python train.py --d_model=192 --d_expert=32 --moe_layers=[2, 3, 4, 5, 6, 7, 8, 9, 10, 11, 12, 13, 14] --router_score="softmax" --balance_loss=0.00789 --router_z_loss=0.001 --norm="rmsnorm" --tie_embeddings=false --beta1=0.95 --batch_tokens=[65536, 131072, 196608] --dataset="wikipedia_en"
Below are experts of layer 2 (counted from 0) of a mixture-of-experts language model. Rows are named down (a neuron's output weights, with its number) and show model dimensions 0-191. Each number is 200 + 40 x the weight over its row's rms, rounded and kept within 0 to 999.
Before each expert's rows: a language model's description of what the expert responds to. This comes from a sample of Wikipedia text that the model never trained on.

# expert 28
Description: Noun suffixes. Word-final suffix pieces completing nouns and names, such as -ations, -ants, -ion, -als, Venezuelans, photonic crystals.
down1,152,208,138,128,215,203,187,188,198,190,175,232,195,207,215,151,283,248,186,161,206,205,192,184,173,200,179,234,206,173,281,222,185,284,226,245,247,117,230,195,238,189,167,194,167,248,215,195,209,193,182,243,242,222,265,200,256,121,286,298,191,199,243,179,200,254,161,148,292,148,193,145,181,194,149,224,169,153,161,173,216,240,208,209,202,226,212,171,155,200,202,249,163,245,167,191,221,188,192,277,228,218,179,180,179,221,205,222,161,238,144,214,157,266,125,183,181,203,190,102,148,167,181,161,234,168,287,179,232,190,131,208,253,188,199,212,181,250,227,213,228,139,146,160,222,177,248,218,252,191,280,226,81,209,201,202,203,200,202,166,203,122,189,168,270,176,196,175,185,191,218,177,194,232,204,188,176,129,149,195,270,179,192,240,206,239,194,196,222,157,266,336

# expert 52
Description: Place and role nouns. Common nouns after the or his naming places, institutions or roles, such as area, University, Minister, Career, District.
down0,208,187,241,259,146,198,136,207,234,195,224,221,144,219,239,145,189,233,257,249,224,123,198,168,180,231,215,236,254,180,211,166,208,183,209,152,232,227,218,89,239,209,194,150,267,133,210,215,206,198,129,213,233,240,203,224,294,249,157,168,161,220,229,198,218,191,231,183,210,194,206,234,202,268,163,272,138,212,237,162,173,199,171,234,224,198,201,230,231,163,305,157,181,194,150,236,181,215,159,172,189,257,230,181,234,247,68,175,193,194,134,132,148,216,193,193,196,194,290,83,105,210,211,207,205,222,214,154,188,177,285,178,174,158,212,233,168,239,235,233,250,143,176,198,262,187,145,234,183,258,209,156,194,189,198,159,207,238,241,173,185,240,110,244,202,228,138,200,182,170,212,226,211,281,126,224,193,236,192,178,207,213,256,209,190,192,229,210,144,251,177,186

# expert 24
Description: Ordinals and time adjectives. Adjectives and word endings for order, time or extent after the or a, such as first, second, only, later, deadliest.
down1,168,222,208,181,114,180,186,211,202,175,199,223,210,186,155,248,140,226,129,254,238,204,170,196,182,217,157,200,237,186,289,287,164,201,182,249,269,170,176,229,207,201,237,257,249,201,259,174,239,136,103,178,229,184,256,126,245,161,234,141,246,163,161,161,141,123,169,174,201,208,265,241,177,210,216,297,160,143,174,212,226,103,217,225,218,176,146,200,233,169,246,217,221,148,183,228,176,182,163,164,176,252,152,242,220,235,188,131,228,158,190,216,214,200,205,266,191,158,207,141,220,207,226,228,292,150,85,206,210,115,245,228,156,148,150,206,174,252,196,186,186,233,211,171,207,226,153,202,220,168,224,213,246,137,186,189,196,211,193,226,140,209,221,132,223,220,248,233,116,207,108,225,208,216,196,178,149,211,192,140,212,218,163,247,202,208,264,215,226,179,215,198

# expert 37
Description: Clause-boundary connectives. Commas after introductory phrases, plus and, which, who, but, when, where that begin a new clause in narrative prose.
down1,193,216,236,178,197,162,187,144,149,168,276,207,183,184,228,166,181,147,144,141,178,176,137,200,169,110,130,193,237,245,244,144,215,212,180,230,211,222,180,206,202,202,153,199,212,197,184,226,193,209,235,171,272,200,227,151,162,257,260,137,219,180,255,189,182,207,220,106,204,117,219,308,180,167,139,218,254,240,195,209,146,162,262,227,187,198,225,238,182,185,164,217,237,268,199,107,263,153,154,128,233,277,159,175,152,184,198,212,288,139,207,155,268,207,211,120,121,148,169,135,230,173,220,151,210,203,186,252,183,208,238,211,275,148,236,232,204,214,239,178,232,154,141,216,181,214,183,167,215,160,220,247,291,162,194,202,160,184,254,224,175,194,209,223,181,228,187,172,169,237,122,235,139,188,177,258,176,181,157,200,162,192,152,222,202,220,181,175,253,214,148,247